Weights of a small mixture-of-experts language model, trained from scratch on English Wikipedia: 9 layers.
Below are experts of layer 3 (counted from 0) of a mixture-of-experts language model. Rows are named router (the router's row for the expert), gate (a neuron's input weights, with its number), up (a neuron's input weights, with its number) and show model dimensions 0-127. Each number is 128 + 24 x the weight over its row's rms, rounded and kept within 0 to 255.
Before each expert's rows: "mostly gets" lists some tokens that are sent to it at least half of the time; "gets" lists some tokens that make up at least twice as much of what it gets as of all text. This comes from a sample of Wikipedia text that the model never trained on. Tokens count by the router's weight.

# expert 4
mostly gets: "\n\n", "=", "In ", " dec", "==S", "- \""
gets: "\n\n", "b", " c", "p", " d", "R"
router [118 147 159 140 114  89 171 142 129 135 120 131  81 132 130 113 106  82 145 131 173 107 133 124  86 148 105 126 156 141 132 106 124 140 173 139 117 119 150 118 149 123  95 102 166 154 127 171 154 152 140 130 163 146 128 109 136 125 119 119 114 114 122 138 149 160 124 196 109 110  99 163 133 158 126 120 138 145 100 137 175 112 102  85 121 139 150  66 144 148 166 142 113 102 180  65 201 151 140 103 132 130 109  98 142 134 113 146 147 124 120 151 134 124 104  92  83 125 116 126  91 113 115 100 129 134 176 110]
gate0 [143 142  98 100 172 109 128 142 100 163 157 128 161 106 109 135 156 150  83 121 103 124  97 102 160 167 125 110 145 122 156 189  91 146 122 120 104 138 129 137 139 102 129  98 123 152 149 134  92  97 126 135 162 115 140 140  79 100 138 125 125 126 147 158  92 146 147 157 133 107 164 127 138 139  98  87  98 125 170 138 113  96  84 126 112 144 119 131 113 136 133  89  90 133 103 166 111 102 185 113 131 139 136 140 142 111 126  68 175 187 142 131  86 140 125  91 142 134 139 110 152 180 110  91 104 130 137 140]
up0 [105 135  86 116 148 105  99  90 101 137  98 134 130  94  92 144 150 151 139 172 102 119  76 103 105 159 148 137 169 141 150 139  93 122 158 127 125 134 150 104 184 105 136  99 130 117 101 145 133  89 124 108 169  96 139 100 138  95 146 125 158  72 151 142  97 165 151 181 114 157 113  93 165 122 114  98 111 151 183 113 143  94 114 119 115 132 116 107 143 124 126  79 160 123 143 118 115 122 161 101  95 117 150 114 132 147  98 135 156 127 127 115 135 119 109 139 129 125 158 108 131 170 126 145  63 144 138 114]
gate1 [125 137  85 121 114 139 144  98 120 137  94  86 155 122 126 167  90 115 129  77 144 143 119 110 128 124 153 102 129 174 140 163 147 149 114 161 152 160 151  96 111  95 160 112 122 129 146 170 185 133 129 114 108 202 120 117  85 166  95 129 163 117 123 126 130 119 108 156 122 110 177 143 149 109 114 107  70 121 120 159 150 163 137  93 106 142 152 111  99 124 162 108 140 128 156 141 136 117 154 125 130 115  49 113  97 131 107 114 127  79 131 128 126 100 114 113 138 114  98 124 155 127 191 171 120 120 114 116]
up1 [143 184 103 140 121 109 130 124 110 107 124 105 157  99 116 113  96 122 167 118 137 141 110 109 152 128 157 122 113 165 141 186  95 118 125 164 147 150 155 121 112 109 135 133 104 141 121 155 216 137  96  95  87 187 103  92  54 183 137 120 142  76 150 109 172 121 129 138 131 131 156 156 124 131 127 132 105 123  94 162 160 153 125 126 117 141 131  87 139 135 128 127 176 128 144 136 156 118 129 120 118 136  63 119 123 118  91 113 122 108 141 133 149  87 104 136 148 159  86 109 133 153 132 139 162 148  98 115]
gate2 [ 95  97 128 141 132 154 109  99 101 142 138 129 144  94 134 103 177 105 122 137 136 139 129 123 193 112 115 130 137 140 140 137 123 147 135 115 115 106  96 125 102 105 135 170 101  79 152 137 133 154 125 156 106  85 125 115 143 119 110 143 111 117 155  95 120 157 105 140  95 157 163 161 135 147 125 150 114 147 146 116 151  81 128  95 120 144 120 110 132 149 106 172 125  94  90 170 111 118 140 159 107 116 151 117 125 133 136 131 151  99  95 124 142 126 132 167 149 111 121 142 144 126  97  93 109  62 113 124]
up2 [ 84 146 117 140  93 165 116 120 101 113 102  97 125 110 121 144 183 124 137 150 137 131  97 171 128 128  99 173 120 137 127 147 143 129 103 131  99 107  98 106 106 139 149 161  97  84 155 146 128 154 177 162 110  97 157 149 159 140 156 129 110 118 152  87 159 165 122 139 115 163 113 115 118 161 149 145 147 125 113 111 128 123 110 122 135 171  85 120 110 128 103 143 157 149 115 143 130 116 155 166 157 121 145 111 137 103 130 121  99 117 130 127 145 134 120 144 116  90 137 145 130 133 145 100 119 107 149 140]
gate3 [ 99 143 107 115 127 110  84 100 119 102 118  89 132 172 135 163 119 173 125 137 102 131 159 133 117 100 105 151  90  89 114 108 135 113 178  94 149 104 117 124 150 118 119 111 156 144 149 132  89 111 145 138 122 115 158 146 124 132 100 139 119 115 190 110 155 139 106 170 148 159  98 154 112 150 102 140  91 118 137 111 142 145 118 125 139 143 116 139 122 124 133 122 115 108 128  97 122 162 191 140 128 119 125 157 101 102 132 111 160 119 140 119 117 184 119 139 128  96 118 146 107 126 158 152  91 119 109 110]
up3 [107 124  75 119 126 110 101 145 135 123 126 121 127 111 140 116 121 175 160 104 131  90 124 162 131 153 141 154  82 113 122 126 125  80 153  82 172 146 111 137 164 135 136 102 131 115 111 134 129  99 124  87  94 131 163 165 130 100 157 147 118 124 191 107 132 114 129 177 123 148 141 122 162 142 136 137 116 135 103  88 128 122 118 117 136 129 168 190 126 108 128 120 112 132 117 105 100 133 159 182 167 129 113 103 117 113 134 150 147  88 145 128 140 123 110 137 111  96 146 135 101 113 149 126  76 103 167 104]
gate4 [107 139  87 159 165 144 131 190 126 126 125 142 114 100 115 126 157 127 133 165 135 118 118 152 130 130 147 130 180 153 119 117 130 113 149 139  90 149 119 148 110 131 112 150 141 123  96 126 131  88 190 133 138 164 103 138 156 112 111 143 118 109 157 122 157 123 104 103 111 122 167 169 118 137 162 136 165 103 163 116 166 134 131 125 109 113 109 105 142 144 124 104 101 173  78 155 105 171 120 113 124  80 128 162 158 140  90 135 118 160 148 122 153 137 121 150 139 119 152  69 157 137 107  85 126 110 125 129]
up4 [124 126 111 132 120 141 116 138 103 133  95  88 112  87 102 123 183 122 127 149 121 125  98 134 166 127 146 149 159 123 167 132 135  94 117 130 112 150 108 161 115 106 129 141 127 134 110 135 185  77 154 126 127 115 124 107 172 130 113 106 118 106 131 134 175 125 113 127  96 112 133 171 116 144 128 130 159 151 154  71 138 118 117 157 134  91 134 145 125 167 126 167 115 156 118 108  78 152 134 114 167  95 121 134 151 105 129 121 110 117 166 157 124 125 121 116 150 113 150 102 137 185 117 103 158 113 125 145]
gate5 [159 143 156 112 136  87  90 147 145  98 106 145 112  77 121 136 109 131 133 138  81 136 139 151 127 124 107 146 147 123 124 135 151 142  75 119 118 146 176 112 142 130 124 119 149 151  96 136 136 132 158 127 152 138 122 159 121 121 137 134 103 100 127 123 119 164  97  96 121  87 114 144 134  98 141 148 131 137 141 102 121 117 113 124  68 107 135 112  81 140 155 155 139 142 120  83 128 117 158 124  88 117 127 154  98 145 118  96 162 160 125 135 111 132  96 143 125 120 125  36 109 141 130 168 170 114 116 133]
up5 [138 136 164 133 114  50 131 135 124 104 132 117 118  77 152 166  94 115 108 159 106 150 143 114 152 147 116 124 123 161 106 169 159 169 142 118 159 142 163 166 150 120 152 108 150 132 130  81 152 108 140 123 124 152 130 197 118  81 109 136  83 109 143 119 115 167  96 115 101 114 129 131 114 139 132 135 157 126 114 131 137 147 146  95 133 116 136 101 118 123 149 170 149 128  92  72 141 127 107 122  93 106 120 148 131 137 136 124 103 122 141 107 142 129 150 142 134 130 140 100 148 139 120 144 112 150 151 157]
gate6 [ 91 177  91 188 134 147 113 141  96 143  93  78 125 128 149 146 152 113 149  83 128  89 125  94 166 148 134 151 166 146 116  94 138 109 122  85 128 131 130  92 125 121 115 137 137 127 125 131  90 104 126  91 124 138 117 135 125 156  87 139 136 114 173 185 131 107 157  97 115 156 176 155 144 175 124 128 146 129 150 105 162 137 117 131 115 140 145 114 141 150  95 143 162  78 111 128 104 146 155 130 143 169 142 135 108 110 134  94 122 103 123 149 124 162 142 115 117 144  95 105 119 110  94 102 141 134 112  91]
up6 [118 134  95 179 177 124 127 120 138 143 119  66 118 119 114 138  92 131 152 143 109  87 109 131 156 145 116 157 159 119 122 128 155  90 135  56 115 157 124 127  94 147 138 169  94 144 129 101 117 113 123 121 141 159 127 149 122 127 123 154 151 100 164 181 124 136 114 104 143 152 190 148 154 143 121  98 150 144 130  96 162 116  87 120 140 129 126 110 143 153  93 130 156 113  74 118 106 118 116 129 154 150 120 120 107 104 174  69 136 148 120 101 118 121 121 138 129 147  94 133 147 121 133 103  86 122 117  86]
gate7 [147 122 100  84  91  95 127 119  80 131 145 130 136 125 121 105 142 112 118 113 105 162 113 106 121 123 157 101  95  89 117 136 128 128  88 113  90 151 137 138 111 108 135  81 125 143 153 108 158 128 125 127 138 171 143 118 122  98 150 122 155 156 133  70 129 126 119 142 132 108 138  91 135 149 142 126 141 150 155 102  79 117 129 104 136  87 144 113 103 130 151 128 105 165  97 135 101 175 127 116 160 137 152 154 149 183  62 127 147 144 104 115 151 161 163 143 159 136 136 155 124 133 167 117 154 131 119 160]
up7 [116  89 122  93 148 148  96 115 114  96 115 144 125 137 115  93 127 113 131  96 107 159 126  72 115 180 166 134 143 123 149 173 133 118 114 165 136 178 146 143 143  93 154 113 147 116 144 100 155 132 157 131 145 143 139 140 103  91 153 139 119 175 134  83 135 153 114 112 148  87 154  95 171 120 134 146 100 122 128 108  93 145 116 115 140  96 140 149 105 123 139 128  85 148  93 130 112 135 122 100 153 134 154 131 125 170 115 127 134 128 113 115 163 127 130 102 121 113 113 101 155 117 172 135 137 126 150 130]
gate8 [131 110 146  95 136 116 103  98 106 104 144 113 128 165 150 138 112 133 156  91 112 139 126 137 115 134  99 124 122 118 153 139 137 101 123 124 124 101 130  58 135 147 108 171 174 122 120 133 156 129 115 124  92 117 133 107 118 145  98 148 104 162 110  99 114 179 144 122 150 112  86 133 137 121 171 132 150 118 132 130 114 172 159 123 120 181 162 119 126  98 140 109 155 112 155 139 133 134 138  99 127 134 113 167 122 101 120  97 144 140 108 118 116  83 127 137 108 138 126 125 145 121 156 128 109 118 119 150]
up8 [117 125 121 104 121 109 135 131 106 136 160 111 121 111  93 153  97 134 147  77 153 166 141 120 127 157  66 139 147 104 104 130 157 114 122  84 123  91 139  73 154 145 109 131 176 169 103 145 112 147 113 162  95 133 140 157 104 111  94 137 102 190 154 144 147 145 156 133 124  95 105 192 104 125 140 145 121 119 108 130 102 133 130 152 137 152 152 112 139 127 117 100 153 119 127 127 179 155 131  80 126 146 107 103 117 133 133 101 141 155 106 139 106  79 110 112 130 106 147 143 131 116 129 184 123 113 113 153]
gate9 [102 110  86 108 115 114 130 134 171 122 122 109 127 139 124 134 169 135 107 105 116 139 124 119 121 156 107 142 134 119 135  95 105 155 144 129 118 155 147 148  86 101 163 112 104  91 111 159 124  97 140 114 116 164 113 143 105 154 157 121 108 131 103 114 128  88 129 110 124 163 114 135 129 115 136 113 131 144 113 105 122 110 147 151 147 155 150 170 139 152 147  99 179 140 110  96 154 135 110 105  68  74 138 149 138 149 118  98 128 150 117 116 102 154  68 163 112 156 141 115 105  60 125 173 130 117 128 143]
up9 [ 72 124 108 109 148 158  84  98 128 129 127 105  96 154 151 106 173 114  99 103 147 170 144 135 127 139  94 135 119 119 137 101 136 192 127 145  96 150 141 122 136 130 100 109 148 133 163 141 113 127 126 112 108 138 160  88  37 119 133 105 136 122 118 141 128 129 150 136 137 167 147 144 134 111  94 103 121 130 120 131 162 137 116 148 190 120 101 100 191 114 161 127 165 134 134  81 157 134 131  93 130 113 139 133 128 154 158  84 121 127 127 105 119 117  95 137 110 139 147  95 120 106 162 148 156 123 115 148]
gate10 [133 154 134 165 140  98 149 109 120 119 158 135 141 167 118 133 141 119  96 148 139 106 141 153 142 103 124 149 145 175 165 167 138 186  99  89 131 101 121 135 163 151 132 104 138  89 117 113 128 163 111 124 131 144 138 151 119 157 109 146 110 157 129  92 105 117 119  71 146 168 128 132 161  64 119 125 104 121 104 122 130 130 119 114 138 110  94 145 138 150 158 150 139 141 113  86 157  83 133 129 151 116 129 100 135 154 121 135 110 105 166 124 172 127  90 120 120 117 142 106 134 131 137 158 146 132 103 111]
up10 [127 172 112 172 118 132 155  62 123 106 138 171 128 155 146 159 135 126 156 140 154 108 104 170 121  80 104 153 132 150 194 122 174 155 105 126 108 117 160 137 107 123 113 118 169 107 130  78 152 139  84 115 137 123 155 150 158 131 137 141 116 173 110 121 119 132 138  89 108 163 123 156 173  70  91 125  68 147 119 108 122 116 129 119 127 147  97 163 144 141 159 149 156 100  84  81 151 119 167 155 115 132 140 130 137 154 157 143 137  92 117 125 130 103 112 142 145 121 133 119 132 115  93 135 135 124 122 129]
gate11 [129 146 119 176 161 110 137 108 157 148 117 129  93 106 139 144 113 139 163 100 125  93 147 134 137 126 122 112 142 154 147 188 125 170 149 109 107 132 147 131 120 144 145 144 161 119 152 108 122 114 127 158 182 118 108 124 148 106 123 166  84 156 109 112 113 157 150  65 113 125 144 118 111  99 132 150 138 158 152 125 117  97 146 104  92 128 117 116 125  99 136 133 149 119 114 122  88 124 117 105 132 138 127 147 113 129  85 165 179 167 131 107  98 155 123 138 100 133 115 139 121 163 162 147 122 110 122 122]
up11 [117 145 128 134 166 113 148 126 154 140 114 136 119 122 121 118 140 160 136 101 126 126 124 102 143 112 167 126 120 145 111 138 124 133 117  86 126 122 138 129 146  97 114 150 124 104 141 156 114 105 110 174 145 120 118 109 125 146 134 140 111 120 126 154  81 131 127 108 140 134 110 126 136 123 145 168 145 156 113 103 136 139 157 137 127 153 149 129 134 105 127 125 145 153 112  93 102 153 128 127 118 139 103 128  88 102 106 130 125 154 112 133 110 125  89 139 128 136 156 106 114 155 125 135 105 151 111 112]
gate12 [110 143 119 129 136 128 134 110 103 135 103 130 162 115 146 141 106 123 132 113 145 158 122 118 144 150 148 174 121 101 170 144 127 110 164 130 146 143 157 151  99 105 102  57 101 118  77 109 142  96 145 176 122 138 140 141 128 106 104 161 133  98 155 161 114 151 123 119  92 106 162 129 156 114 118 106 139 122 115 139 108 151 124 107 140 131 151 100 136 115 155 142 106 113 155 128 126 130 148 131  90 156 123 141 114 167 111 155 130 142 132 138 128  50 117 159 140 167 109 125 164 157  95 106 136 151 130 128]
up12 [125 166 133 137 107 126 148 114 104 132 117 110 172 125  98 167 100 131 129 129 166 145 100 113 142 159  97 162 138 156 135 160 164 145 198 150 114 130 123 176 115 109 115 110 108 113 118 114 142  80 139 169 136 128 125 138 153  93 126 100 113 107 139 119 123 156 118 144 141 152 153 152 107 107 128 135 145 146 141 147 105 117 159 174 137  92 132 123 109 136 148 107 117  94 133 160 140 128 146 144 104 106 105 177 134 135 159 128 164 140 137 101 118 118 118 153 184 167  88 128 194 158 137 117 160 113 150 113]
gate13 [141 143 139 130  95 114  80 118 108  96 203 126 134 124 105  79 101 157  88 138 132 114  92 119 119 102 157 117 119  85 148 111 140 130 106 101 104 184 113  92 134  97 121 104 139 173 114 103 162 151  96 102 117 169 103 170 171 103 166 124 145 123 140 109  99 115 120 154 114 106 137 112 160 145 110  91 118 111 119 135 182 135 125 171 121 122  95 177 134 137 119 188 134 158 136 134 159 124 111 119 122 102 127  51 138 123 133 147 159 162 153  93  96 160 143 116 156 162 162 121 131 134 145 112 157 162 166 116]
up13 [128 157 118 131 132 117 146 134 152 130 156 116 110 140 129 108 111 174 127 119 141 116 147 160 146 138 117 161 123 121  74 113 128 130 122 117 115 154 135 148 159 151 152 146 144 153 120 123 181 159  97 110 148 137 132 161 149 111 148 109 141 155 184 112 153 149 130 175 114 104 127 130 146 165  99  94 123 170 109 143 120 140 136 135  90 115 111 107 168 186 110 178  93 132 171 119 186 129 125  99 149 151 115  84 112 103 155 132 140 138 145 123 114 201 155 120 180 141 140 136 126 163 123 119  93 171 129 146]
gate14 [ 75 149 145 110  88  80 128 123 105 117 134 140 119 140  87 133 127 142 133 136 112 148 141  74  79 121 162 116 104  84 113 165 118 151 122 116 103 190 135 122 137 115  85 132 134 120  83 115 138 104  99 140 156 138  90 120 164 121 131 140 106 115 120 140 114 161  84 170 120 152 138 118 129 121 139  95  87  82 151 160  89 104 144 127 168  99 142 144 138 146 152 115 123  99 105  83 143 157 125 114  82 125 151 171 145  85 109  96  96 162 191  91 202 102 166 116  98 151 153 132 106 179 100 151 119 144 120 134]
up14 [102 108 162 122  65 106 113 157  76  98 136 139 119 133 126 108 125 145 154 132 121 142 154 108  91 101 123 162 121  86  98 149 153 122 122 116  98 186 126  91 103 124  83 122 193  99 108 168 159 125  95 125 172  86 116  97 147  91 163 138 120 131 114 122 140 137 119 156 114 135 152 122 164 110 109 110 112  95 142 116 109 119 160 101 156 127 111 154 113 102 104 113 151 145 112 124 154 172 155  88  99 111 132 139 127  88 116 126  81 181 138 115 165 133 146  95  93 152 150 149 101 154  98 171  94 105  94 160]
gate15 [ 86 119 167 108 131 145 144 115 100 105  97 169 129 130 170 109 146 150 122 121 154 139  87 105 163 108 157  74  97 101 143 163 121 117 113 138 168 168 122 158 144 144 128 153 134 177 137 147  96 132 126 113 172 179 151 132 109 145 170 109  96  95 135 129 124 118 167 136  78 156  85 115  96 151 127 135 161 127 112 113 131 140 167 174  85 107 162  99 167 107  78 121 127 152  99 118 124 146 110 110 115 149 138 119 160 117 124  80 136 110 117 134 113 128  55 114 135 139 118 121 134 141 142 108 145 137 158 119]
up15 [ 74 147 145  90 148 144 137  94 125 102 138 121  96 117 154 141 128 163 116 142 133 149 112 142 132 112 132  64 132 129 129 140  85  79  97 132 150 161  92 131 166 157 111 205  91 136 104 108 111 112 106 134 106 194 134 133  87 138 110 125 111 135  85 111 120 125 176  91  90 131  96 103  96 138 173 106 164 123 135 110 112 155 133 134 138 165 134 105 141 127  84 133 136 146 124 121  78 162 130 118 124 155 148 156 137 106 108 107 111 142 144 120 151 131  85 102 112 109 136 133 140 144 150 144 166 106 152 101]
gate16 [109  89 110 120 122 152 164 157 140 146  96 112 151 133 140 109 141 126 134 153 130  89 142 103 144 121  91 125 127 108 114 129 127  82 150 104  78  88 111 141 116 109 143 157 120  74 156  95 123 116 148 138 135 131 119 116  79 106 138 170 143 110 126 127 128 159 148 132 139 106 126  88 147  98 142 187 134  96 110 123 120 150 114 152 123 148 127 105 120 131 109  91  88 133 119 127 142 169 133 127 106 133 156 136 112  89  91 146 146 111 126 108 125  99 115 146 121 155 135  82 146 148  97 151 118 160 124  96]
up16 [ 96  92 140 127 126 195 132 143 127 147  90 138 144 132 107 129 121 153 111 141 133 139 151 101 151  97 112 178  97 127 143  91 137 104 142 131  88 103  83 128 108 123  85 156 138  76 176  89 147 131 142 154 179 106 121 110  81 116 145 190 129 116 128 108 127 168 142 139 105 102 118 129 155  76  99 147 158  95 113 125 107 141 161 158 123 181 115 141 137 130 102 106  97 132 123  86 158 142 133 139  78 165 107 150 101 121 109 129 124  89 137 124 132  96  94 125 151 143 152  64 128 162  91 126 127 158 102  84]
gate17 [167 120 109  95 142  94 114 125 128 148 146 141 122 157 146 154 138  77 146  81 124 126 125  88 150 137  94 104 110 146 151 122 114 105 164 110  98 117 113 116  74 142 147 117  91 151 101 119 105 125 155  99 139 184  77 104 125  91 122 121 109 120 192 155 133 130 176 157 116 128 101  86 129 130 125 119  81 145 153  74 139  99 131 132 132 103 169 118 119 161 115 120 112 119 129 136 166 150 154  96 134 126 191 121 117 117 107 164 141 113 159 145 149 115  95 135 105 111 111 124 134 107 133 115 142 132 120 150]
up17 [181 112 124 156  84 133 150 147 160 149 129 118 138 114 140 183 112 114 147 110 100 138 115 135 137 112 102 114 144 128 134 110 118 131 108 117 128 118 136 115 106 146 140 129  70 128 139 138 118 125 106 169 135 125 105 111 121  84 119 143 106  99 126 164 130 167 120 103 154 112 105 130 155 176 119 114 132 161 179 133  67 120 137 137 111  97 162 110 138 137 130 172 130 117 105 131 139 148 113 121 111 112 124 102  94 104 121 188 140 157 131 164 154 111 141 185 106 156 138 148 134 104 128 158 150 136  79 155]
gate18 [ 99 138 109 109 169 121 110 120  86 119 110 113 101 156 151 146  83 113 156 125  98 166 115  90 144 164 140  96 119  97 119 176 121 111 134 112 164 134 176  85 163 144 105 121 127 105 172 110 111 128 127 165 120 123 140 168 137  98 162 133 133 147 140 126 124  95 174  96 127  86 161 127 114  97 109 135  96 187 110 103 181 109 101 128 174 125 138  95  98 114 157 150 154 119 139 175 133 136 141 148 126 119 140 107 110 116 104 175 114  91 132 133 111 166 125 100 137 175 143 175 169 123 150 138 119 114  76 153]
up18 [102 124 112 111 147 113 106 135 100  99 125 151 138 110 137 163  72 151 164 137 148 123  94 100 116 124  82 128 153 158 154 166  81 105 132 129 139 158 129 110 140 169 135 140 104 123 162  75 130 102 157  88 159 120 108 158 103 135 157 141 124 136 153 135 138 115 148  95 117 129 136 151 124 100  92  91 103 187 163 108 139 112 112 128 118 103 119 130 119 150 181 136 148 179  99 112 129 149 133 149 163 124 136 101 130 135 132 136 119  93 116 132 172  97 162 133 110 149 145 139 147 102 151 145 131 129  84 128]
gate19 [136  94 153 100 154 126 160 141 117 137 143 113 125 118 130 148 196 129 125 106 101 129 134 123 146 139 125 125 133 114 177 103 142  88 106 107 131 122 141 157 173  67 130 101 100 156 130 133 106 135  77 107 139  84 145 119 124 108 192  91 104 134 168 149 132 113  92 124 136 111 107 113  98 144 185 120  96  88 102 135 109  98 155 105 121 145 102 134 115 153 138 140 109 154 164 114 133 119 127 150 116 106 137 100 142 138 129 135 136 134 108 123 104 136 120 147  85  99 160 117 131 129 171 121 119  88 110 103]
up19 [ 77 123 165 136 113 119 158 110 119 115 134 147 161  84 119 161 156  96 103 136  73 143 135 143 148 121 140 109 155 128 152  59 182 103 121 135 147 121 124 143 153  88 153  99 139 148 143 116 106 125 114 137 131 127  92 103  89 129 146  99  98 136 142 139 120 121 120 127 113 151 139 113 134 164 162 145 131  96 120  89 125 117 120 126 150 113  88 136 121 116 163 157 147 113 127 136 133 126 127 170 141 108 110  76 138 130 127 121 150 134 131 105  81 135 139 152  85 143 176 128 169 142 171 103  80 119 116 115]
gate20 [105 147  93 148 123 132 115 102  86 122 157 148 152  77 148 137  96  98  95 145 110 100  81 136 104 133 110 136 139 120 102  91 149 117 148 100 110 153  81 192 127 135 128  96 123 159 174 149 138  57  89  98 112 121 132 141 138  87 123 135 130 120 101 124  77  70 147 114 138 180 152 145 158 105 117 107  97  84 167 106 187 102 122 133 116 147 155 141 106 158 102 145 158 132  84 100 127 133 112  78 174 120 118 133 134  85 125 130  97 153 166 161 160 133 144 105 149 154 132 166 127 164 109  89 114 148 151 121]
up20 [ 89 174 149 117 155 163 153 118 113 121 124 114 144  89 107  92 103 121  93 187 127 132 102 136 122 102 126 142 121 161 127 164 167 128 168 103 117 128 114 162 130 142 153  82 110 138 134 145 127  83 140 132 122 129 155 118 141 110 108 175 139 154 141 127  84  85 148 104 113 149 132 137 110 160 143  90  62 109 115 114 150 154 153 128 128 171  91 146 135 145 118 122 179 137 118  98 137 156 126 132 161 129 146 147 123 113 135 103 104  97 144 130 142 156 116  96 133 149 171 149 129 138 108 125 152 135 132 101]
gate21 [125 126  81 128 142 118 111 153  93 124  69 108  74 157 136 162 127 139 120 161 172 139 123 134 105 160 165 109 164 141 132 132  93 124 147  83 116 112 167 136 115  90 163 126 150 113  73 177 135 137 148 126 119 151 173  84 150 142 122 166 111 115 133 135 125  79 108 129 128 161 153 117 146 129 117  97 137 108 130 162 112 118 163  96 173 141 147 112 135  94 159  89 146 156 102 157 148  95 133 148 132 134 122 136 143 138 137 118  91 118 114 128 153 108 107 111  77 181  95 112 115 113 112 128 153 178 125 184]
up21 [ 56 151  99 160 153 113 141 138 139 158 110 166 100 103 136 162  89 136  96 140 136 126  94 162 119 161 160 125 127 150 171 115 118  87 156 115 136 155 125 128 144 102 135 159 144 104 150 121 104  96 123 181 117 135 168 113 158 131 107 158 139 100 141 120 119 121 132 119 134 144 100 106 145 110 104  69  88 102 156  94 166  88 121 140 147 138 140 115 150  87 122 127 137 177 143 140 145 116 114 139 148 112 100 140 127 153  99 125 133 152  66 151 128 101 141 155  94 141  96 128 141 125 173 158 148 155 126 148]
gate22 [133 145 105 140 104 129 101 148 125 172 144 179 132  88 143  84 101 146 167 116 129 158  93  99 149 123 138 137 115 133  99  93 126 127 151 134 113 109 156 148 138 142 148 148  87 170 110 128 111  83  90 142 133  85  92 145 127 114 144 138 111 154 160 138 161 146 110 118 112 113 169 114 121 130 111 113 118 122 120 155 149 109 162 146 133 151 142 145 104 106 146  90 158 121 131  79 142 122 152 115 162 127 106 137 128 123 150 119 157 149 139 157 125 113 141  95 150 150 146 157  95  99  71 130 118 149 118  88]
up22 [119 147 131 101 124  95 130 130 121 167 167 164 139 134 127 123  97 140 157 138 130 144  94 137 128 179 137 147 151 115 103 121 163 115 137 140 106 113 152 105 144 138 113 168  71 170 140 108  65 135 103 139 136  85 157 113 104 130 175 113 136 118 137 126 179 127 161 125 129 152 166  77 147 146 130 155 141  91  96 109 119 115 171 143 116 152 120 167 144 116 145 137 169  75 115 102 122 122 104 112 162 104 130 127 118 126 119 123 146 146 146 152 141 137 119  95 123 144 156 165 117  91  89 130 144 132 153  98]
gate23 [167 157 117 169 112 136 147 109 159 105 123 110 142 113 105 107 131 114 103 164 150 171 136 135 129 150 135 156 137 154 109 140 146 168 135 128 118 150 128  89 119 175 173 132 159 163 156 149  99 116 113 147 134 154  96  96 113 129 159 118 168  77 146 110 109 189 135  90 160 112 163 153 142 121 107 126 106 102 146 136 115 159 140 110 171  90 129 145 142 160 130 129 123 170 104 127 124  67 118  97  92 132 149 137 138 134 155 104 136 123 102 143 134 172 115 140 144 165 102 129 152 177 162 112 115 139  94 102]
up23 [179 116 134 130 130 167 139 102 167 139 107 129  98 102 142 154 153 103 108 154 173 124 111 156 128  99 130 136 156 154  83 133 124 115 154  94 148 168 107  85 162 133 147 149 131 152 170 147 116 153  86 133 163 175  63 153 125 129 150 106 124 105 147 138 130 170 127  82 116 132 151 143 117 145 100 151 106  94 133 102 134 132 155 131 155 138 139 128 116 122  96 151 136 168  85 142 175  96 115 108  88 159 163 144 122 114 159 123 131 145 126 126 112 174 119  83 162 176 112 138 111 160 148 138 150 185 109 168]
gate24 [ 53 130 122 152 127 119  87 119 140 115 117  91 136 119 121 131 115 180 122  93 152 132 122 109 186 133 156 130 114 121 138 109 125  75 113 102 129 171 116 159 115 113 138 136 107 121 129 162 145  65 136  90 123  90 183 140 122 127 165 149 122 125 115 171 146 113 123 110 106  95 130 167 129 153 128  97 151 146 144 120 170  99 155 138 111 149 145 132 103 139 169 132 123 123 148 124 141 136 134  98  99 140 147 133 120 108 138 102 152  79 150  99 164 148 129 111 146 143 110 161 141 137  91 108 123 152 115 133]
up24 [129 123 119 143 128 114 136 122 119  93 146  96 147 158 127 118 148 137 146 142 151  82  96 133 188 109 165 117 162 113 112 100 113 124 132  94 134 151 106 103 126 124 150 152 129 121 185 198 119 106 114 131 152 119 194 140 135 144  93 152 131 173 115 188 137  61 129  94 119 130 130 131 143 117 100 104 128 146 151 108 148 110 146 161 152 140 123 127 106 172 154 142 142  71 133 119 138 140 144 143 124 135 129 140 154 126 132 129 155  81 173  87 137 112 134 124 150 109 103 134 136 113  69 117 114 129 155 154]
gate25 [ 98 127 189 182  99 154 126  96  85 125  88 176 123 123 133 102 125 158 184 129  87 136 140 115 136  96 128 162 140 127  54  94 140 114 124  99 141 137 106 131 131 157 144 140 106 114 132 151 106 144 133 179 129 129 124 158 133 152  92  89 177 153 103 103 136 156 172 131 126 129 147 105 150 134 129 113 120 118 110 139 126 173 108 145 147  99 151 127 136 128 117  99  70 177 171 105 102 124 166 125 119 110 143  79 105 127 127 106 104  90  80  80 163 150 150 148 119 111  60  84 115 148 173 124 105 122 103 145]
up25 [142 141 147 154  90 136 107  99 129 166 113 153 141 133 173  76 107 129 137 132 128 136 111 109 123 114  95 146 203 111  97 116 140  99 128 107 120 147  85 118 147 150 138  93 113 153 153 135 149 161 116 185 146 162 119 137  98 145 138  92 179 162 109 145 134 145 144 117 142 109 121 117 135 123  91 119 126 106  93 132 126 184 144 132 160 129 154 132 125 157 132 111 103 124 168 110 122 131 149  79 117 139 109 110  99  95 154 118 141 110  93 138 114 122 161 102 106 133  80 107 144 147 123 129 160 113 135 147]
gate26 [125 148 124  98 130 116 112 136 106 130 146 150 147 124 138 122 123 104 166 159 146  99 133 124 134 113 137 126 116 128 136 125  98 144 131 133 149 129 161 119 131 135 109 114 156 141 148 104 112 113 141 161 135 145 102  98 118 131 126 135 136 133 104 147 131 166  95 142 105 106  96 110 175 110 128 118 134 147 142 132 112 121 129 158 141  99 144 185 169 126 142 118 118 148 163 112 122 149 117  75 130 130  79 123 113  72 146 104 164 118 149 111  93 114 161 101 122 129 156  84 115  98 111 109 130 158 186 109]
up26 [ 93 123 135 128 139 146 141 135 130  99 137 148 157  90 119 147 123 108 148 145 148 110 128 112  98 120 132 114 130 134 114 125 134 137 158 139 137 115 141  94 141 129 115  83 129 172 160 107  92 148  85 141 123 162 107 130 152 105 135 131 118 121  86 105 107 151  88 169 139  90 131 144 133 113 159 154 167 137 160 135 154 109 100  80 106  91 122 147 111 138 116 142 131 100 138 115 100 105 150 116 145 157  81 130 123 113 129 130 163 102 150 110 126 130 146 145 124 121 126  82 107 114 111 139 133 126 170 153]